Experts of a small language model: 128 experts in each of 12 layers.
Below are experts of layer 10 (counted from 0) of a mixture-of-experts language model. Rows are named router (the router's row for the expert), down (a neuron's output weights, with its number) and show model dimensions 0-255. Each number is 500 + 25 x the weight over its row's rms, rounded and kept within 0 to 999. Numbers have three digits each.
After each expert's rows: a language model's description of what the expert responds to. This comes from a sample of Wikipedia text that the model never trained on.

# expert 29
router:517485468462523494489509531477510510481511489487464502497488480513501525472484527515514470516514509516478526515505506515480515484512475521536454491516461533525468467463476520448488487473502466482534496501508496467518488467486479499483527480486490504555527500557473417503486481501498521484562522452502507486469529513510490488466496513482508493499502478470481514483476481510477497535485474502560520508496480519493507549517490514468520485543558526523465493510499497496473520515471486517497443504522489495522513470519477549497538526467504523489501488458486502516516506517470481485521512501479477473541497448469479515547495518428495486443491510458521500468515508522493514542504472494488500486492513510438498563484464494507465468506483524486479421493479522478526530497485527
down0:499503503498483505484470468490505463491455515481516520491522493492505480513472498501537535508521499407513523503532527482490506503485493499491510503521498519523481474510489526493526518530497474516522506488487498509526509533505457509498506523468516531528526542488487551492496462506470504463504557466506568503489563542447545478506471484506518484453505516492523483513448479498505492518474521501481485463548557448512496527505535528522490535474534468544536503503496503518517488509522475489473467490487501529531487511523467482539459518486539492527491539466507473505507498439512503487518478450491475488480464529477539509535489482439517501491494519474459515496510466466507526523503491487501465513487509468519506555506470525492511523508511485482508544512495442503468508515509534
down1:481529488464509611500548425506444513481515520487497455486521469542471488503517461461481500476500483510475540528523488497489503548504537489516487516500481517492463477458472498490505513503506535465468532478504481485505539488494489476485534495521515513521510480467507478523460509485487493505492493496509508516448487480524464520505481469500515512474524483546452478499502492528513505471531502551510498556512531510478511498525487495501523510549503481459513506533535529472487504462522491480500448464499514510474504517516523541508470534467457504493491508471524475544509457487525495494509518495502537498526516462524510456493499502523474505510499496533533545439507495495478494501493542507505483496523478452486499489483509495542487496519501444513485459503529489477482516491446492
down2:476471524490466493518452498524501502556450527528494507482509556470521505472504450492529448514474507515531547516498531529494505500476494512496477514488516502498489512507511497488488492506523469479508451500567502500516540478463495562545497502520529487496523557516502460527480494520517465523535567480508455497475461511455498477521481516497484495494483508527516517471504458478488528508491493529506531510517523462483503525479471510517525462489509478500493465468493469477511446483494488517497498495464510458527503529493508511521522514458482511486460474491497468520508502484497497493545509551507456539489508533482518529554515478497498529490498521438530505542473508531528511489505510498467527501512471484490539529523474462484549513521496447533477487534531534494490521478495516
What it handles: Surname starts

# expert 1
router:516467469451500471515496508508537515489550557495482484518507508494532533471513488501513501505528470512473501525460496508486500538502468503541473435529501532525487462514470515494526490440482464473520501477496496484489505482525507519477526507507495506515568452501530481514446489472491520489530506517521503452496522482511479523464488525458553514494525485484492506539492494472504457566499458474511495522493475537467460521518447508530505494484488513532497478493535521504522509530497482493512513453498486502484500508494538533479487518507486538488533523502510519539510505510469507468531528492485511464563517475485507469538508543472492499480482495480511476484487463515488519516479447468523543548473529490479475502423490486516479489509489466526519488476493500476479545487516506
down0:506483482544499477466514495485513504513508501465475552513521474474521480461530553529581487494513479522558489524512485480483501452463496520543542530486459476529523468537509481523517447528514524537472522512458441482465523487517503533530502496515478495502463542505488509507465465439493480499474496552518493498491514520489500476518577487546488546504490480479467473501500509487507509527511551491485512483483490513537492479498511548481514514523502468465488497501504488529472533501481506526513519475496514446503516511488509464507498464503508508519520445532489464503504500492451482500511507504506534473495475491497475512519488523490517472472494500508516493488513503526484498507534486513531538546503486506571531524474474508550518501515493526502529469543518527494493475482503508
down1:523509485525505547490497520491529495544543491514504534492496480546534513505535487478500526471493490496540470501503551538516499513466473436500469531520493495506466464514496486530482498484477499444498506439466502535464536491520488525514488499485534445495487475509493507494501481529565498483484469518552484514508535459484462505495476492509509449481506485539489510516487510465464464521542497478525526503492503498465486493516509510485513478465496470531480479472509458512496483493420550518521515529496494490457497466492485462466527505538466490529504523462491486491525535492506507499460501480516489513453482519523524533478544509481501483470516539465503472540484480489523502504483482519472526484454434502492526498550503488535522532479535468495478505523475509497512503499503505
down2:472468487474493483481481471525462494450507466506496447485500533563460482487513505532506441544494506537526512453501499498501467511492455496512509495491494506514505514476496509495476522505495516537470488549518476502503438460506511459500549485478512478490509485496488504518478484504494490500479529501471463527533530498529513538482483475515486522492519492495497507469500509488494514549554520504525493482556537502509519483487472476514536506481494524520486483500502526507484498487502532530544501473455476508462457486504498461517454499523485505504504483469498479518461494472472486517487497459452505497496494482495510488544430501510513524453532461539458498480543538536489493544517530486508506493553499473483514506488532488471559498500465459516514548462508563483485515484489487
What it handles: Year prefixes, lowercase m

# expert 4
router:504495468450504485548506503504487541465522580504470490526532448507477492494514515520512495466509467506481523503494431496482509504512485504522481488563516516505473480527497508494485483475496485525501515501466498477516470469503520493488519507511495496529517506544510493507483514429490511458498491504528494469509505471552480521479481530462508529527520492486487542539482486470484478501505486515508499534499471522494489511550439510473487485496531509536459484526522538488475541489492490497509509450516457470504505493510438546484504515493487515521513472500463493526506457496467505491539520493474524466560534511462453499521474509498444502489513472494505489480494496486483516512488493508513512544474480501509470488484465479514488480573430503489491467489480514489459532477513549
down1:454524482500525507564517450502533471481549533484522467472507489498500470488494508526500533521523513541497484493510459477515513497484538485462507442478474497461487505500510484493470486452511500496472529509496470467534524434498457491480471493452512491517463471498502495497494508462512452519491506476518503535497446490451511494507521467565487499487500484478495515505536504519500515472503505458517480540483515488489536525502531519485443518496509501541489478499526505469498510507483437507490467491520519527499511547530534536494477536482480497495479539495485519482533495455485514506536495541521521456543444533527482481473463496511529482553550484510491519475495514544524524493506517483529456525499492500537496504505451478508500483510499508500526544502492510498522486463499493
down2:495458503483556501472505516489529539487503520510455517488495477470509465499474495491424516472453465536543511505495495527490508502480504499489502444501460525520532464465488498464469520514504492512522514473510507489481549525493516546483541506472475464522487497493493528486523458501480527525517546493502479514502504459470519539523486470511445510509508463515490508508470511493498479517528557489448479471452466500492484505511508542483522507478492506532478466510461445453512457474502515500539519526511512492525510506503482458516495505542441487488523501495500536477479490521490490508521483544493498508499495498525485480543522491467509450516508501527517491443525464505547482543500514519530537499519452488506526531508522491468454498451523488482487501487469526510499520521529477
down3:549495468509533460472509526500517562495478528483539522462471538492524468484515505513546525503517544453504524502509481502454489480485481484499494487491514503523497527520523464526517519508522509525466466502535552478492532471441497508496516500501500490506441534494525519497478444504547469518532509524485489526523499469537523498551552473474505483518456448479515489506480475490488497526487522497515515516524568502523526492521485501503493511488485504488533482459509470507503457508521517488441538500462515470489517484534506491461484512475497520515521466479507497456461482508499494509485483495455509494501537473440489520532530493515491484533492456469517503495461536550506470497516487506534487529519480530501509494459498491503475525488477513524534515486519478524476450494542493
What it handles: Table cell values

# expert 55
router:539508483481515496529504507478542545457488536491469495501550464497555500489558511506521512526494496498465511522522434488514515498512501509520513462511499518495521509487471511507516485492505504493502514506482473475461505463513502510483526529502495474475510499531516484483489505500494504485493527502494455502475450508486446480478487513503515524499542490477489481533479511500496501553499485526539514507468504503514475567510468520478532516487513498562506487490552583464481494492486475495505494511471484472505487498534469533495504518477507514518496470478450525526505446492474494482523551509523507479494487486501505494514475512502473514449492476464551508497519494491431479528504471481547528510497474505430480509483504447554489487529431467452500491471488530515480530482487498
down0:444516515503531520490486495500535515482502520486514522499502521465503487482527467471515460493567495537450532454489456514484490509531482522492485529516478487468527500512514513526520529480477503515510493497498521510496491527483517509472525502533490532503465502483523500472496519477560484556530519502531481520473473521491498508489519531536436502531497477516489500495502510528483510539514482495473496512493555481531476524506519520443507542531525501493476527503484478506557520441534495513490536464493516460508522483462498505475477505468488516509471454501523426504498511507499478519497538481558534521497506495522548506525506540516444495525555494481513487507529538487515505513483485508486499471498485502479469550500495498462523519523485529500502481428516560498464509481497490
down1:508521536495509528579477523515494480503547496520456485505520494457511522448499483537553522506534484514478538509514523449517480509508467470463514483500437487491478457478479522520539508504513504489563467482500494519511509502479520503483536493488443512525478472505491475456463505496506516491531505520490508502504519521494449545510508503485497505544490501457453467487499546496528473481513502496478537490488519484499524511527494518483514504522511510509516507495538502526501533435469514532492497446529455480477475521484485518498509510524493542516462519495499488520483472508493507457485485482524538501502514500512541464495512462500514503514462507508483514519482504495513516517490520542504484448465445516457558459488504539525510576502511490526526523491522516496538509528499519
down2:528520481511470484517494495489504488454513482538474499493500512497505518495542478506485559496506463462514519522506517507502486526528496495465529527492518547504533489530523516520485494470555470531469491490485507499481518497479546463489495490509489501485502504520500474509503466497473536516551495526484493512483510546525527470499500482509500484470518460535465550463512543539528530484517474475524451501524537449491486495511486506550476542505479487514508554500466507522432466519489495492555504503492521481495473475471450498529483505537495500483492481450501508495473460540520524481474487529491504506469492493507476508453502517499495551494471490527496546432504519469531461462576538488508536473518489538487477549526513504471464490508504496525492518501520479516490502482516472
What it handles: Table cells and numbers

# expert 54
router:492489507395502491523471537497501504484492501454463530503521482525510536493532504508530461490489493489504506549486501508476500529505502497492513485483501532523483495481463479499517495490471538505500539499506464466489486451518481481491491523507516502531489488506530491482472471494487515522535466455515507449505477472533496520510481524465517512516496489482506540517470455458441496501491484493523510517511494559502464533509434516517518515540500521530506456489533541517478508490512507515519490534494495473468504473520520535524504529481481502486501423489508530535517477544481487473530501489510521464523516485454476481490500477436495470427451466478531552490495489526478464509537508476502505504433534511518498513480493486512515496513496512510518489499491532496456504525485514
down0:502452509463470500508536528491493524511501500496537485498508488509484460471529491499507502444514520478491494500524530490471522491515521530509468484543497506498545510520507497509521465470530468469453508508507464508469513500492486529485499458545523531513531528465499485500474475508530482541467574508509475509517469477477465531509514515534495490550478492500518485500521506493479471499520496513489475514514535501495535431485543519465477503488512505500451509519541494454518489495571536461478505516490441479501528484499469514465510507540493495461508467534488533486549501528476490493469524506506478513502492565473487496492514439478523462470443535539489518500525489503492532496470482469494520503511475495477483469502494520493485496489494500515576511493506532522450515500469494
down1:500512495474512496493553489512481502468522543481479492458487490470493473515543532489518523506459524499485507510494510514530510475514471494517519483495530511508531492484490512516474481477511527463466472522545491503513503490494517479554513484516520528455517525514472528470507474487496475493455490515522458521544474538475488479495465495496482527510535468469492510513486519510525528506478491478517449491510486535527447500527505473503491474481469477498508518528496487479512513514557555479520530512446454511520528516489474484494525495491487480523451467489480561509469489519506509539487483477476538476477534512523482492493517534514505513511483524514535466508491486571517467499486519524473464485503462500479484484518528538441469508457499401473493533483507487500530515488558503
down2:560488503467519497474486517523494530516479502475540482507516523500511491495512472580498496471488543539525511483508536497506548534499490506506475463503536496509471507491501477524491492495519514505512500531476482534483501540519452459557494448540444485504485475523454482499517524545492498509514510495517505456493517515506541505489528532481498496534529508506476529489507493494501471504482462490509520521502490489522519451459468538525491495470508485535545511513453495493470503479498490492463462512489472528518510500480507500500455478468482503516530524515524478462519491516506505524478571528550451526552524492545496488471428501527512507509500493433513495489477501501516476485499512561536503503467499504474546485491505511504559485461468511505514489522473521475517502503509481
What it handles: Section headings and breaks

# expert 2
router:503498473476544493523502525491514513487516519512456491497493491478514513468491533493498446517511489540486545510481492506456572480528452488503461509497474528538523475466486521448477489465479494470521501490521483485497477480492474508503504499498488508551552519550496459519492471495493519458527535473499488485468506518531455484463504528478512512492505491475480507512468488501493507541488475505540527519506488501493474554510494515460516462511556499509464490524498515466452536519464484519500459507506522490514504476520482537499565501473498527496515453486497523494519486533450455491516532508497476473518520486472493513522476513459487480471499480459493501484522509566475496530507466490493508522471528490445510539499443502514483477514478521510468444497476525455498533515486528
down0:516459470534529527512511515519486493500511492509489530502531517507498518486508495454466468526553482503529503455509517549498526469476491499460486504528524535488489478492491498509486504513500497519478465477523529481470520497476486518507459507501492534496431491497506517514476431507559501493494502496537536506522499519534510477486512463516515531523498476431498493469482496516514503492522472461488555515491463477497523489475464507508530506498540496471497503515496467488557492501496492506503505515527534534493516535538517460551498533544503443502489510530530498477481478502507489489544524485495522497537472512494490530492466486475483457547479506499526492473486509531474508542485521541524516510460494501493462500565488512459510542489505513539570490541542466463505478495478467
down1:517544479545553493479531551524498509491528499512518451484483531506512525490479521526444511467457493520466531456512494506518478495525490511484512501477523465517533503495461526461521513497498490488523500498514490462544531501458484551504507548514473490451522470531469511484507493504503494462515504480507526489502487483509516489434547501539512502479470514491497502520506453449431487531470455497537515488537492500503517497507490539455489503490509515512481488513497478507473479560493488485495469514511503471523456493509523491506487519502491459512538511496486553479499508515443508458507481490448502489506516513509518547546418514495542488487546520487485471522489546477534514489485508500479512508493491489504528495542491520493494491515549515503482467499485466462496517487508537
down2:508506473475524471480474527466445515487482486525511470472496513501487531496477504480489517506505544482463494545497468516473527484507494526449484487468504511496458450495492530474483513529516527531478553516481519509502491552465498518500511492481502547486494450482516478491484495531481483501501503527495483511529509490486487458492521491502526513555454541487485517550483499497486481476498503529522494508476468482530491491480537508485553511475524517494486489484489471490513451513549494497497439518466594476529503482503504471494447500471509495509519476477536493551500483472496492528459517465471493509482472548479460529471483508477527508486510499507517491547493497525537479477465481498486472440499467457522489520517480521503525506523493505559532464516479465456481514492514512
What it handles: Personal surnames and names